Experts of a small language model: 192 experts in each of 4 layers, 4 picks a token.
Below are experts of layer 2 (counted from 0) of a mixture-of-experts language model. Rows are named router (the router's row for the expert), gate (a neuron's input weights, with its number), up (a neuron's input weights, with its number) and show model dimensions 0-95. Each number is 128 + 24 x the weight over its row's rms, rounded and kept within 0 to 255.
Before each expert's rows: "gets" lists some tokens that make up at least twice as much of what it gets as of all text. This comes from a sample of Wikipedia text that the model never trained on. Tokens count by the router's weight.

# expert 119
gets: "-", "|", "\n\n", ":", " The", ")\n\n"
router [178 133 159  89 140 100 172 117 164  85 126 124 112 119 105 162  95 135 146  88 163 131 125 163  95 111 115 120 120 112  98 145 135 105 104 159 148 149 150 118 129 119 146 156 118  98 167 121 172 151 134 120 125 141 152 134 143 143 108 141 116 128 149 167  96 145  86 124 122  94 100 108 114 106  92 138 155 110 118 137  92 157 110 151 122 125  98 163  95 112 152 109 172 111 153 156]
gate0 [100 130 169 108 121 148  97 147 141  94 100 127 155 114 121 137 138  97 117  78 155 160  81 144  91 148 124 158 130 119 119 149 106 115  92 172 120 106 129 131 129  96 146 103 134 111 120 120 174 139 131 144 127 138 105 113  87 142 138 152 156 107 168 128 162  98 171 114 129 144 198 144 102 107 125  65 112 128 120 107 131 146 126 123 116 142 150 156 109 117 130 163 108 122 156 109]
up0 [111 157  88 122 133 128 114 148 105 132 123 140 159 121 140 149 135 168 120 100  99 153 142 128 139 126 137 141 162 108 162  95 141 138 133 114 142 142 127 172 175 113 128 210 148  98  79 124 148 147 139 166 148 116 136 138  98 107  90 135 168 118  84 107 156 117 125  91 126 147 139 135 148  73 109 157 113 171 119 165 109 142 131 126 159 153 118 135 132 122 141 148 153 115 140  99]
gate1 [167 129 170 113 129 155 104 114 166 114 134 116 112 118 132  79  88 127 130  89 149 145 156 134  96 127 136 138 114 111 144 131 167  92 122 157 106 156 122 127 130 136 107 140 144 138 116 133 105 159 116 121 145 136 142 111 132 133 117 107 145 114 176 121 136 126 109 124  94 121 195 103 118 132 127 117 117 106 170  78 137 127 128 117 161  28 125 108 119 116 118 130  77 122 117 143]
up1 [131 124 111  95 144  98 146 105 171 145 160 151 145 104 121 110  87 127 159 104  97 116 131 107 103 125 171 116  90 129 113  93 157 102 145  79  94 163  87 120 135 104 131  91 127 105 133 121 110 107 162 124 132 111 123 139 107 143 135 112 144 120 124 129 131 118 117 162 141 128 155  98  70 115 116 143 133 113 161 105  84 111 149  86 154 168 169 113 112 122 132  79 132 155 101 125]
gate2 [139 116  96 121 134  97 157 149 156 132  95 126 135 134 102 121 122 149 155 175 112 129 167 165 125 122 107 128 156  93 119 128 134 128 156  80 109 116 129 110 162 180 111 111 126 105 123 128 110 112 169 124 166 131 149 140 164 112  99 105 117 138  77 179 124 156  77 134 122 118 149 101 100 118 142 129 136  70 155 146 107 127 125 123 161 126 100 125 141 134 159 166  77 129 132 144]
up2 [138 154 172 182 153 174 112 125 105  76 129 104 121 159  98 133  93 145 126 113 148 138 127  98 135 168  83 147 112 198 164 121  94 117  97 177 153 146 161 134 147 131 117 167 118 153  88 144 139 146 154 119 118 142 132 120  97 134  97 121 107 123 114 103 163 144 132 146 121 129 128 151 161 145 148 116 122 130 155 154 124 106 174 129 123 115 122 109 137  92 115 137 116 126 111 118]
gate3 [153 160 131 134 125 146 126 100 139  72 109 132 146 132 161 167 145 145 128 145 118 128 132 127 152 157 109  96 118 138 122 176 143 141  99 123 107 112 146 133 124 135 108 118 144 134 110 123 180 169 165 148 198 132 171 137 133 145 140 137 175 107 161 120 133 141 130 101 124 114 151 104  94 149 128 112 135 105  98 127 102  98 156 113  61 142  77  96 120 111 142 142 113  94 140 137]
up3 [176 133 152 124 123 130 142 117 129  97 124 140 174 163 143 150  80 146 133 141 122 105 146 119 172 159  94 125 121 159 146 162 141 158 115 131 104  96 120 123 122 162 114 146 136 156  87 125 122 189 174 113 146 130 147 125 134 126 128 136 173 109 128 106 123 142 121 104 150 124 142 170 119 153 122 142 130  70 109 125 117  92 148 102  88 112  85  98 144 135 125 146  71 118 151 127]
gate4 [158 108 147 131 138 126 145 144 144 115 154 116 103 111  82  44 118 134 129 124 114 118 114 130 109 127 144 136 124  76 148 147 164 107 100 134 156 134 103 153 143  78 112 147 113 179 107 135 148 116 169 109 151 127 112 135 113 122  68 143 115 144  88 132 105 154 130 129 170 130 122 131 114 134 118 195 116 126 139 100 107 113  94 146 125 166  96 127 120 126 107  97 141 142 151 122]
up4 [137 108 161 172 132 144 127 119 118 168 121 157  83  85 105  90  92 140 128 129 129  92 139 151 111 123 149 151 139 119 146 126 127 128 121 171 125 122 130 145 158  83 108 144 138 165 104 125 115 116 138 122 131 141 134 135 104 156  68 126 102 116  83 143 106 155 128 121 174 137 141 154 135 163 134 160  93 142 150 103 104  89  90 158 144 156  91 136 136 114  69 105 109 118 145 118]
gate5 [133 121 136 163 140 126 139  85 160 119 113 121 144 128  90  95 101 139 149 117 110 125 161 143 129 113 179  79  93  99 181 126 123  91 141 120 107 114 114 139  72 112 138 130 133 108 130 124 170 109 154 124 101 138 134 145 126 108  97 129 129 129  61  82 164  99 110 122 152 168 103 160 135 159 120 143 153 113 126 136 141 111 111 118 157  87  98 113 138 112 118 105 118 117 166 135]
up5 [115 129 116 145 117 135 128  72 154 153 117 126 141 144 114 123  80 155 175 138 124 106 150 150 130 116 167 103  92  99 145 143  94 106 136  87 104 115 145 152 113 120 119 129 132 103 127 129 169  65 116 142 117 116 130 132 124 136 140 125 174 130  79  98 158 136 108 143 198 165 132 137 138 169 121 118 175 136 121 133 138  88 124 124 144 113  89  98 144 141 130  81 119 139 122 133]
gate6 [131 102 123 149 134 142 149 123  91 124 111 140 102 144  97 122 103 133 136 184 108 137 123 126 150 123 110 108  97 149 161 112  75 126 122 115 124 117 168 123 124 160 123 167 116 122 102 112 134 112  90 154 109 152 135 115 212 141  93 134  98 128 101 106 110 170 108 108 132 111 107 149 167 180 130 134  91 153 131 118 135 142 135 120 151 129 145  75 139 109 153 150  95 151  99 117]
up6 [132 128 151 123 114 110 133 155 140 117 150 146 117 115 133 140  99 128 104 112 161 161 118 129 131 108 137 103 161 123 165 116 121 144 147 156 121 122 101 101  78 108 158 118 112 115 171 110 156 114  76 163 135 156 159 126 153 145 141 128 115 119 162 167  79 171 153  66 148 126  92 102 163 131  81 135 148 145  68 179 132 165 111 138 128 129 134 134 126 141 114 118 139 142 133 129]
gate7 [ 88 149 142 113 109  82 139 130 107 119 139 132 158 156 154 142 170 150 129  83 122 128 143 149 175 114 152 134 123 119 151 168 147 139  71 109 134  95 106  95 124  71 161 138 127 151 102 131 187 156 104 148 149 127 131 133 134 113 135 151 141 122 153 121 140 135 133 107 135 192 115 130  79 153  91 151 136  87 139 133 162 106 121 104 116 120 122 162 122 139 133 142 157 125 129 116]
up7 [114 130 141 134 118  64 139 130 105 111 111 133 149 164 144 138 172 114 142 102 123 110 129 147 159 103 133 111  97 110 125 144 146 144  98  90 105  95 105  78  88  93 141 119 133 117 103 162 136 143  69 162 134 107 136 137 131 133 145 120 151 127 131 123 155 152 158 134 147 148  85 118  87 155  88 163 113 105 130 130 129 123 140 116 103 117 183 125 124 154 143 159 190 112 118 128]
gate8 [ 78 156  97  96 123 120 121 111 103 128 130 124 175 109 103 132 126 191 129 131 149 132 114 115 125 144 102 106 113 105 101 110 136 141 153  73 108 111 176 118 136  85 115 115 141 132 116 129 168 139 125 126 171 152 112 115 159 130 156 127 120 120 136  98 145 113 128 143 139 142  88  95 163  89 114 108  95 100  94  99 142 133 175 139  90 170 131 138 110 113 132  87 159 126 105 125]
up8 [ 88 147  78  97 127 137 116 111 114 121 121 137 167 120  84 118 138 162 149 104 129 153  87 117 117 150  82 123 115 134 124 126 117 144 123 102 134 125 188 123 152  91 123 161 135 115 149 145 152 144  86 117 134 139 120 108 175 134 170 129 145 120 113 104 130 103  93 159 154 104 101 109 173  88 126  84 118  99 128 103 123 166 152 139  87 162 103 136 121 135 136 111 122 134 139  86]
gate9 [179 149 111  68 139 118 120 166 152 128 131 130 106  72 134 134 183  90 138 115 100 130  96 156 144 145 127 137  76 117 113 115 136 149 107 133 156 136 115  94 162 142 141 105 133  96 155 148 131 145  98 132 156 132  95 139 131 142 121 136 144 120 128  85  83 147 127 113 134 106  96 136 127 105 106 156 182 164 101 127 102 163 122 147 144 148 141 144 117 130 183 114 144 139 136 125]
up9 [158 116 155 110 152 111 102 163  90 163 158 129  52 102 165 133 117 124 145 124 112 155 127 148 129 112 115  91  87 118 110  96 152 152 155 130 133 137 140  95 163  96 123 146 128 142 113 141 124 129  59 156 167 127 113 131 153 129 126 151 124 119 133 119 105 150 132 151 114 119 110  97 168 120 118 124 149 163 142  85 146 169 118 123 139 105 164 150 134 112 109 176 107 140 147 129]
gate10 [181 123 182 151 130 109 140 119  66 137 149 142  52 165 140 109 108 120 124 139 110 149 143 150 105 117 119 122 145 125 134 107 116 168  61 131 104  97 110 112 124 124 153 115 113 154  91 133 109 125 137 136  70 127 115 125 134 115 142 115 126 150 118 154 119  89 147 138  99 176 112 146 117 178 118 139 127 142 140 149 143 141 137 122 136 118 123 136 151 146 106 111 173 121 158 150]
up10 [162 144 113 117 121  95 124 101  74 152 112 142  76 152 126  99 146 134 126 131 119 111 175 155 106 156 133  80 130 101 180 101 130 130 119  95 121 117 105  80 136 134 132 131 106 126 109 144 130 132 163 170 170 122  95 136 138 124 159 116 151 136 107 125 153  90  99 121 114 155  96 126 141 176 133 150 174 118 169 143  94 118 131 127 103 140 126 103 151 122 127 129 162 124 176 120]
gate11 [158 122 158 128 148 125 107 135 129  59 132 136 159 138 112 123  90 122 129 119 156 161 125 129 164  96 154 105 106 137 135 136 165 135  91 156 110 126 149  70 121 126 145 169 120 122  91 122  90 119 160 117  73 124  97 124 110  93 146 154 109 127 117 150 149 110  91 134 132 159 107 150 150 159 142 134 147 129 116 128 101 127 129 123 154  90 163 111 153 148 105 115 170 110 178 129]
up11 [142 115 133 155 124 146 102 149 121  75 118 143 132 128 127 111  84 102 111 120 147 141 149 142 164 117 166  83 127 137 144 106 138 147  70 174 100 101 133 106 138 142 128 162 136 106  73 133 104 130 155 154  89 115  97 108 103 140 156 131 129 123 104 143 126 115  97 149 141 125 127 132 182 158  91 126 164 151 128 114 103 107 155 111 146  92 139 112 151 161 109 136 143 115 180  98]
gate12 [ 59 171 122 151 137 147 136 129 141 144 140 122 147 130  99 132 152 159 149 133 141 144 135 117 139 155  85 112 155 103 182 113 123 161  91 105  99 107 169 179 145 127 128 122 154 114 129 141 134 125 161 115 123 127 119 115 124 128 179 152 142 135  76  65 157 118 127 130 149 138 129 143 128 140 174  95 136 110 135 144  99 126 137 117  94 180 110 134 131 120 154  95  95 115 125 118]
up12 [131 121 178 139 146 106 136 102 101  84 130  99 148 161 109  83 105 123 119 112 130 131 114 114 116 133 124 126 129 147 142 176 161 107 117 145 129 124 126  90 176 106 154 105 122 158 114 100 139 143  93 132  98 145 176 137 129 106 123 126 151 127 135 144 138 107  98 116 129 162 181 132 117 128 118 122 115 109 119  81 172 117 105 155 122  50 109 138 153 119  89 104 153 107 159 112]
gate13 [125 125 128 131 120 147 152 118 122 124 165 130 112 146  66 106  68 168  97  94 117 133  86 128 134 114 104 100  91 142 153 106 114 121 153  86 138 139 116 121 154 136 140 152 165 113  87  91 122 138 148 168 120 136 161 112 160 123 161 142 146 147 102  92 143  81 111  97 138 142 125 166  84 107 137  85 139 111 136 102 124 123 131 148 132 127 113 116  98 123 170 146 150 136 164 135]
up13 [174 113 153 154 102 143 140 110 124 138 121 130 105 120  90 114  55 166  80 105 136 129 131 137 136 147 110 127 132 154 156  95 102 115 144 114 130 123 125 138 180 165 111 158 167 111 111 116 131 138 137 152 146  93 116 131 120 150 168 105 147 119 127  77 154  98 135  87 145 116 123 132 122 121 148  79 149  99 143  80 113 132  87 123 128  96 133 103  91 144 141 127 136 150 149  96]
gate14 [114 153 134 129 124 156 109 183 158 129 138 111 185 125  63 134 168 136 167 138  91  95  90  67 145 138 121 134 122 138 121 122 107 158 162 141 152 121 133 140 181 115 117 105 145 143 128  93 132 132 148 121 128 106 126 126 157  87 151 136 144 124 103 100 134 118 134 107 122 137 140 125 158 107 137 104 102 152 191 137 150 154 135 142 138 135 144 142  82 131 123 121 143 160 166 120]
up14 [164 119 106 158 129 127 102 172 137 163 127 109 156 109  97 124 141  82 130 116  64 107  98 114 149 135 144 131 121 136 126 114 116 167 172 172 127  91  86 135 158 112 133  99 164 137 121 138 129 136 126 105 121  99 114 120 155 144 105 107 167 102  92 130  96 149 131 121 120 141 126  86 116 151 138 120  85 134 166 155 119 138 115 105 168 106 131 139 142 142 124 142 159 179 173 134]
gate15 [102 113 156 112 138 121 115 108 119  99 113 155 144 114 126 159 108 141 123 182 138 117  98 138 169  62 164 136 103 160 129 197 154 128 139 142 111 113 121 117 118 151 130 113 126 127  88 123  82 151 121 131 107 114 102 170 118 130  97 134 112 149 150 137 103 170 114 106 156 137 127 202 107  88 138  87 119 149 139 138 128 132 144 109 116 145 132 133 109 114 129  94 114 141  91 135]
up15 [102  98 150 148  93 102  70 147 111  78 122 136 164 123 158 151 127 141 103 147 139 127 119 155 162  76 128 137 129 195 122 115 140 137 141 157 134 126  97 139 138 164 129 121 128 122 105 130  96 194 158 150 116 103  91 108 138 122 108 107 141 124 137 101 117 122 126 124 100  92 135 156 108  97 102  81 139 135 175 158 126 136 128  94 108 110 150 129 136 131 130 136 131 170 116 142]
gate16 [133 133 164 140 116 134 115 145 135 137 114 145 187 116 111 103  89 143 111  98 179 147 150 121 194 177 134 115 127 144 114 144 137  99 105 141 103 117 184 166 172 122  88 112 119 129 117 117 103 130  84 113 134 105 105 123 132 140 143 132 147  92 145 136 119 151 117 134 145 128 122 148 165 118 154 132 150 118 138 110 139 121  69 124 140 128 143  83 131  87  88 114 165 104 109 118]
up16 [130 164  73 128 126 115 148  98 100  99 151 142 100 144 148 150 124 134 116 139 106 116 139 128  92 129 147 120 128 126 145 146 124 120 106  94 134 133  46 148 101 122 125 118  80 151 126 105 127 118 134 120 130 149 169 118  92 101 148 139 152 148 152 106 104  91 123 111 123 113 151 122  85 178  84 194 107 101 136 101 120 118 156 122 145 125 103 125 145 179 113 112 104 127 124 141]
gate17 [157 132 113  96 144 134 105 125  92  85 136 114 137 166 111 116 207 134 117  93 140 137 117 157 136 145 107 104 112 137 163 158 131 158 110 141 131  97 109 115 101 113 117 175 114 125 124 121 151 156 169 132 139 129 149 136 146 135 154 138 136  82 182 110 138 153  91 140 116  95 104 151 120 142 154 127  80 111 110 126 131 118 123 140  99 126 144  98 149 148  88 178 136 114 140 165]
up17 [149 115 119  72 142 157 115 153 105 140 108 127 152 174 141 166 168 112 134 121 139 127  96 157 130 143 114 144  72 125 153 146 121 124 116 124 122 113 127 115 103 116 138 143 125 131 130 112 150 119  99 136 164 144 156 128 126 136 154 124 144  85 196 114 151 138 134 171 133  85  90 134 131 140 137 136  82 128 135 111 119 118 119 141  85 164 143  81 119 126 133 179 158  85  83 129]
gate18 [121  89 144  58 158 115 118 125 125  94 130 144 117 156 150 136 138 109 117 132 139 143 134 135 132  75 165 130  82 114 103  99 138 142 134 124 143 162 107  50 122 112 132 180 107 109  88 112 120 121 106 137 112 141 132 120 120 137 146 145 117 148 116 194 111 126  94 123 124 155 106 130 132 131 171 123 149 105  80 141 107 142 117 138 172 102 156 164 117 116 133 140 117 112 136 135]
up18 [126 158 148 198 131 112 146 147 114 138 136 129 128 115 104 141  91 161 137 120 121 120 134 114 138 137  87 117 164 156 202 133 118  92  90 155 120 122 140 182 108 125 154 109 112 140  99 146 157 111 156 144 153 127 141 133 149 112  77 131 144 103 102 106 133 143 184 134 156 117 136 146 100 148  91 133 126 115 148 164 125 151 127 108 128 170  98 104 115 118  97 159 143 114 114 117]
gate19 [117 116 187 130 145 128 126 137 151 111 171 132 141 119 145 134  78  84 131 125 148 142 112  83 124 141 108 148 120  98 145 184 141 140 102 159 125 123 172  98 117 105 157 124 165 120 137 107 122  92 119 100 133 133 122 135 111 156 156 130 144 117 153 160 119  86 118 135 149 150 126 175 137 130  91 121 127 127  99 114 125 141 142 178 114 146 120 136  98 143 120  86 174  74  98 111]
up19 [106 139 106 133 157  98 122 117  68 137 129 119 124 134 124 118 160 175 156 110 151 139 126 140 153  80 120  98 143 128 123  79 109  80 139 102 125 158  86 146 131 177 123  98  77 153 112 116 100 151 113 127 110 140 130 152 137 101 122 151 125 162 117 127 101 142 135 128  94 145 134  81  99 102 124 144 130 104 119 149 120 122 117 108 115 111 124  91 134  91 114 164  94 166 158 169]
gate20 [132 120  93 139 128 116 125 113 155 136 109 113 121 123 142 151 154 146 101  77 118 125  99 113 126 133 111 145 172 118  85 137 139 111 117 119 114 196 135 145 177 143 125 132 132 116 158 136 158 177 113 131 143 134 169 117 101 116  78 111 166 135 146 149 172 145 153  81 125 135 192 132  86 137 136 120  98 113 125 146 144 115 116 143 100 123  95 133 154 119 139 100 155 120 166 159]
up20 [132 125 166 115 118 122 128 167 106 137 147 115 144 127  92 120 102 123 146 170 123 132 146 150 142  85 147 113 104 148 165 137 119 112 129 113 132  68  81  94 104  82 118  98  91 132 103 118 109  94 143 125 116 141 121 151 135 111 188 147  97 128 110 133  84 104  98 148 133 111  69 126 126 113 136 148 155 114 131 125 150 158 150 104 152 124 127 129  83 121 101 154 123 145  77 114]
gate21 [141 113 101 100 124  86 105  98 158 118  85 120 110  66 117 131 114  77 125 128 116 144 140 125 117 144 130 114 111 149 109 131  99  85 140 115 167 167 120 161 130 135 145  96 111 129 202 117 141 157 126 116 108 123 126 119 115 119 133 117 109 160 183 113  92 143 150 142  96  86 118 106 133 142  90 176 172 138 130 110 132 162 103 150 135 119 140 113 117 111 113 126 127 154 134 155]
up21 [129 107 124  95 137 138 119 143 113 131 120 146  83  88 120 106 161 127 167 132 107 156 169 147 128 130 126  43  97 127 152 138 110  71 167  90 137 123 142 133 141 119 118 133 145 129 108 125 130 106 157 125 136 109 119 132 152 150 112 135 168 136  98 128 156 116 151 176 157 119 137  97 154 132 126 181 114 159  95 116 127 105 104 101 123 153 111  88 144 134 104 140  79 117 114 135]
gate22 [158 143 106 170 132  98 121 145  69 131 123 114 162  99 125 152 105 120 131 163 132 131 115 171 154 113 104 149 118 124 140 145 123 132  90 150 131 130 170 115 187  94 148 128 137 165 136 109 119 141  83 115 130 139 172 162 145 138 123 132 170 144 143  96  94 130 126 131 136 161 164 107 189 171 145 109 162 145 143 128 154 115 116 125 136 170 150 125 148 131 132 125 158 124  96 112]
up22 [105  67 148 153 139 133 106 147 111 124 125 136 127 137 107  96 110 117 107 140 112 150 128 124  81  95 132 142 125 144 122  95 106 104 180 133 160 115 162 149 161 108 151 117 119  96 122 166 147 159 156 189  92 108 112 109 143 117 125 129 118 143  89 129 126 163 175  96 111 122 146 142 135 148 176 131 115 167 157 128 153 102 124 141 107 101 126 145  87 110 145 172 113 157 125 126]
gate23 [120 159 122 144 119 155 199 110 105 110 141 128 139  85 137 129 155 105 111 113 166 122 118 136 183 129 146 121 151 146 110 171 111 107 131 116 105 165 125 167 120 149 133 130 138 141 129 101 156 132 109 120 144 135 129 148 121  79 153 117 128 151 130 113 168 118 176 121 127 119  83 139 143 150  78 115  97 108 129 106 135 116 112 119 124 178 146 123 130 176 103 143 187  93 105 139]
up23 [125 106 147 139 148  89 128 135 151 118 120 119 117 195 124  94 101 138 160 172  72 126 140  98 120 136 114 103 147 114 119 119 195 144 119 142 138 130 139 146  74 124 121 105 107 151 123 161 130 108 115 148 132 160  96 126  86 122 107 127 134 122 157 127 109 117 158 167 124 126 154 105 102 129 122 145 124  83 111 109 128 186 137 123 149 114 163 140 141 116 111 154 179 157 104 141]
gate24 [144 136 115  84 133 115 137 159 100  90 132 109  82 153 148  89 148 110 130  92 164 124 127 142  92 115 158  92 128 171 108 171 117 108 100 178 131 101 160 137 124  95 134 125 123 102  90 124 172 113 117 150 139 120 168 145 127 167 121 137 120 144 153 134 154 119 162 131 116 102 124 135 132 121 116  94  63 152 125 145 135 118 113 150  81 118 102 126 110 124 108 159 126  88 120 142]
up24 [131 135 134 135 123 148 137 137 128 102 135 128 101 144 143 126 159 116 126  83 146 128 143 150  97  86 175 124 137 183 119 182 119 147  91 189 119  86 139 125 125 111 137 143 142 122  79 134 129 171  95 160 131 142 126 143  97 140 128 124 146 112 178 109 130 113 161 128 117 109 168 109 133 137  90 122  79 165 127 131 125 107 134 103  98  85 108 137 151 152  89 158 124 145 114 117]
gate25 [147 121 130 157 137 150 141 128  65 175 110 135 158 118 155 151 136 136 122 134 106 107 141 120 122 105 133 148 125 131 136 111 125 138 109 124 109 160 130  65 165 131 133 122 167 122 120 134 140 126   9 109 142 126 158 139 121 153 113 150 168 118 134 132 141  97 138 131 153 178 130 129 145 136 126 150 118 152 171 132 138 107 117 122 150 146 148 113 149 150  98  90 125 123 106 120]
up25 [108 164 145 116 111 120 103 170 139 105  78 108 131 135 133 155 121 171 125 120  83 117 110  85 141 177 162 146 143 119 117 163 142 103 119 147 148 176 135 106 134 146 164 146 131 157 126 113 135  67 122 128 116 148 150 169  94 154 104 133 144 175 142 128 118 141 105  89 132 100 136 108 144 134  73 112 114 123 104 106 133 113  78 151 137 134 105 159 140 130 124 118 122  98 111 112]
gate26 [128 143 178 143 133 153 159 127 112 140 117 143 151  94 186 164  99 160 127 141 125 147  95  99 116 116 117 187 110 126 145 129  99 133 134  91 137 132 117  94 143 125 143  84 120 127  93 130 116  90 102 156 120 138 102 132 128 158 112 145 142 163 166  89  71 122 151 109 115 128 133 114 146 109  75 134 151 134 107  87 138 167 151 123 126 153 108 107 124 166 125 117 118 168 122 128]
up26 [147 118 113 135 133 114 103 138  78 116 113 145  83 173 122 108 146  90 120 118 146 110 114 173 123 139  98  66 129 109 140 133 137 131 124 144 158 127 102 120 106 104 150  93 132 119 149 115 147 152 132 151 171  96  98 117 128 118 177 119  70 149 159 141 147 119 128 172 103 112 103 109  99 123 124 145 143 137 135 155 108 105 142 111  91 131 170 160 151 127 163 154 112  82 148 138]
gate27 [144 143 120 107 153  88 121 140 170 147 123 121 126 105  75 139 151 121 178 103 153 125 146 130 126 138 105 153  96 159 131 138 139 103 148 149 122 160 145 119 129  59 112 159  90 148 172 119  94 157 148  87 105 143 125 117 128 129 115 135 130 136 167  93 143 135 106 148 138  81 129  97  63 119 100 120 137 162 122 102 113 176 101 142 111 124 127 124 103 136 136 144 101 144 137 132]
up27 [177 127 115 105 135 113  95 149 163 120  89 129  98 103  76 131 119 100 140  90 134 136 155 109 119 125 157 156  94 178 126 127 119 147 148 149 110 122 131 160 141  84 113 111  93 103 136 158 108 146 140  92  70 136 104 122 125 124 119 120 165 131 161 108 122 169 141 145 145  81 108  85 107 134  94 142 104 138  97  88 121 136 134 109 120 104 132 131 116 153 118 109  84 144 147 121]
gate28 [138 102 126  69 141 109 136 138 100 136 113 126 102 149 125 162 147 113 112 151 182 112 158 146 152  75 140  91 144 143 116 112 123  90 116 115 123 137 141 138 126 148 132 120 117  97 165 134 130 121 110 136 187 138 147 113 176 133 165 121 105 105 150 160 134 169 151 138 117  76  79 143 140 143 140 134 152 145 107 119 120 137 134 144 112 166 152  90 119 108 139 129 174  79 149 137]
up28 [121 141 105 137 124 104 118 102 127 172 133 132  85 122  90 142 143 118 136 114 178 118 102 117 135 139  86 139 160 149 128 145 126 174 134 126 126 115 104 169 134 149 101 117 142 146 172 133  92  89 157 128 119 121 117  99 192  93 137 137  63 135 131 136 138 124 113 119 105  94 132 124 134 139 132 119 103 141 119 168 122 151 140 149 104  65 140 111 105 117 118 150 181 153 157 139]
gate29 [124 122 146 160 119  45 134 123  94  94 120 144 144  77 141 115 170 116  93 118 161 176 141 120 129 124  86 121 125 137  92 121 143 151 134 142 122 104 103 131 149 126 142 111 123 113 151 142 107 159 118  79 163 121 152 123 132  93 154 143 148 136 121 155 105 162 141 158 125 127 109 126 164  71 109 135 139 146 118 111 133 123 110 126  85 141 135 171 130 141 109 111 134 176 137 159]
up29 [134  98 155 150 155  56 156 135 127 136 116 144 139  90 148 142 148 120 117 129 180 138 139 147 122 143 108 144  98 105  94 120 133 140 182 140 141 110 111 149 144 133 122 115 130 104 166 115  94 121 135  87 128 144 101 106 140 112 169 132 154 103 123 134 123 144 135 158 115 116 125 131 206  98 119 142 124 179 148  85 126 150  92 145 111 151 150 122 143 120 116 128 187 143 139 130]
gate30 [117 144 168  90 119  85 130 138 140 122 117 149 145 111 161 117  57 122 111 127 161 156 122 116 137 142  98 129 122 132 139 114 165 114 144 124 173 177 101 119 108 138 150 141 107 156 133 107 114  90  95 134 117 126 137 139 103 123 181 128 172 118 114 169  89  77  89 127 115 102 147  95 141 119 123 140  86 130  73 119 119 150 112 117 128 130 141 151 119 116 123 108 149  95 100 115]
up30 [112 128 102 135 137 132 120 147 102 122 140 100 101 176 112 130 203 137 158 117 105  90 108 116 129 116 157 125 159 116 127 163 133 137  96 118 122  85 136 118 144 112 135 124 154 112 122 116 162 130 166 126 148 153 144 135 132 137  87 136  95 153 115 107 150 174 173 161 152 143 131 147 121 164 119 116 172 144 103 169 139  82 151 134 111 155 137 129 114 153 148 176 125 151 176 126]
gate31 [125 114 143 143 145  93 148 156  86 140 130 119 145 121 115 151 136 125 140 135 134 137 149 148 110 129 124  99 193 105 151 122 129 129  72 146 125 106 119 143 137 143 156  70  51 122 108 118  96  86 154 142  96 142 126 121 185 124 135 121 121 150 143 208 111 161 148 145 119 113 153 117 102 122 152 144 117 103 126 131 128 128 105 106 120 145  85 131 126 133 105 159 117 124 145 124]
up31 [137  96 129 116 149 123 145 143 100 153 128 155 133 122 137 165 115 124 138 125  99 128 144 151  97 125 137 104 163 118 130 119 101 119  93 175 118 116  97 132 142 147 118  84  68 103 129 142  84 133 139 157  91 111 124 107 146 125  88 123  83 141 132 173 100 142 182 142 108 136 189 119  85 133 151 161 138 131 162 124 130  87 108 133 125 105 109 136 158 150 135 161  99 100 133 139]
gate32 [138 151 178 113 129 120 121 126 157 143 135 158 114 109  85 118 105 154 133 137 134 133 132 106 107 143 102 106  66 105 178 106 115  97 110 112 101 111 183 102 137 123 117 140 141 153 133 123 124 173  99 178 119 139 127 112 130 127  91 130  99 120 106 109 137 136 139 125 164 126 111 133 171 118 119 120 172  98 118 105 125 152 132 122 110 116 160 116 151  98 145  46 108 113 112 106]
up32 [107 158  90 115 150 122 118 103 104 116 125 102 168 117 109 107 180 159 147 118 130 119  81 121 133 112  86 104  95 102 105 111 109 155 121  97 133 109 184 157 124  93 119 123 136 117 151 136 162 102 115 120 132 150 129 133 120 127 151 144 146 110  75 130 131 111  77 147 135 133  94 146 146  94 127  79 126 146 130 174  93 178 138 116 120 176 139 119 125 124 125 154 150 139 156 114]
gate33 [131 113 148 121 156 115 170 104 136 135 145 133 145 102 133 124 123 109 143  71 131 128 134 139 119 125 115 166 153 126 125 109 146  60 100 139 147 193 103 145 148 126 127 105 126 109 150 138 136 128 157 113  61 120 144 135 124 104 123 113 154 111 129 173 112 103 150 112 143 158 158 123 116 158  96 181 163 126 148 113 159 138  97 121 129 131 136 108  98 126 161 131 190 160 137 137]
up33 [108 147  94 120 117 129  97 169  94 104 146  98 139 146 113 120 152 140 136 161 119 121  99 100 158 107 130  83 149 139 147 163 130 149 124 126 118  82 152 106 153 114 127 157 139 156 122 127 117 137 131  94 150 145 152 140 117 106 124 159 118 147 126  87 121 168 131 127 159 140 100 144 128  80 134  83 113 128 121 155 130 119 146 151 117 148  79 144 142 117  93 132  34 111 156 119]
gate34 [157 106  71 155 140 134 124 134 133 149 126 122  97 132  94 114  98 120 120 118 127 109 161 121 168 148 133 166 127 154 127 167 165 104 112 137 149 165  98 128 132 128 114 147 121 143 154 147 133 155 152 127 135 132 157 151  56 113 103 120 142 107 146  91 145 129  64 132 142  71 136 149 141 140 167 154  87 138 120 113 145 132  74 117 118 130  96 124 122 116 115 140 128  83 140 105]
up34 [124 139 138  96 104 119  96 111 130  93 154 140 145 151 112 144 170 110 119 110 110 148  78 152 106 137  99 113 115 124 142  92 114 144 105 117 129 118 149 114 114 125 158 155 129 165  89 133 107 144  86 118 135 147 105  91 162 159 120 123 102 129 148 125 134 147 176 111 146 122  97 132 129 124 138 124 116 106 108 144 134 134 231  83 101 147 155 129 152 149 139  90 126 123 100 104]
gate35 [140 140 154  33 125 132 117 125 145 102 146 143  83 108 164 111 157  89 129 105 121 126 132 139 122  84 144 128 117 124 141 119 132  51 136 151 114 159  91 102  95  83 121 151 107 121 115 112 123 130 138 125 151 136 119 129 114 128  98 126 141 107 128 180 134 183 102 153 118 142 116 108  83 142 121 157 130 143 122  99 113 136 166 121 126 132 142 141 144 138 143 119  88 127 122 145]
up35 [128 166 148 115 118 153 121 140 185 142 121 136 135 130 109 123 126 145 153  91 140 113 108 121 140 148 148 130 100 182 150 151 109 115 139 124 149 112 112 123 127 141 134 137 157 137 125 127 123 126  97 180 160 141 109 120  62 129  79 124 117 159 141  98 170 148  87  85 154 146 156 124 146  86  83  96 147 159 116 129 129 150 152 143 153 141 116 184 153 135 124 103 108 145 143  99]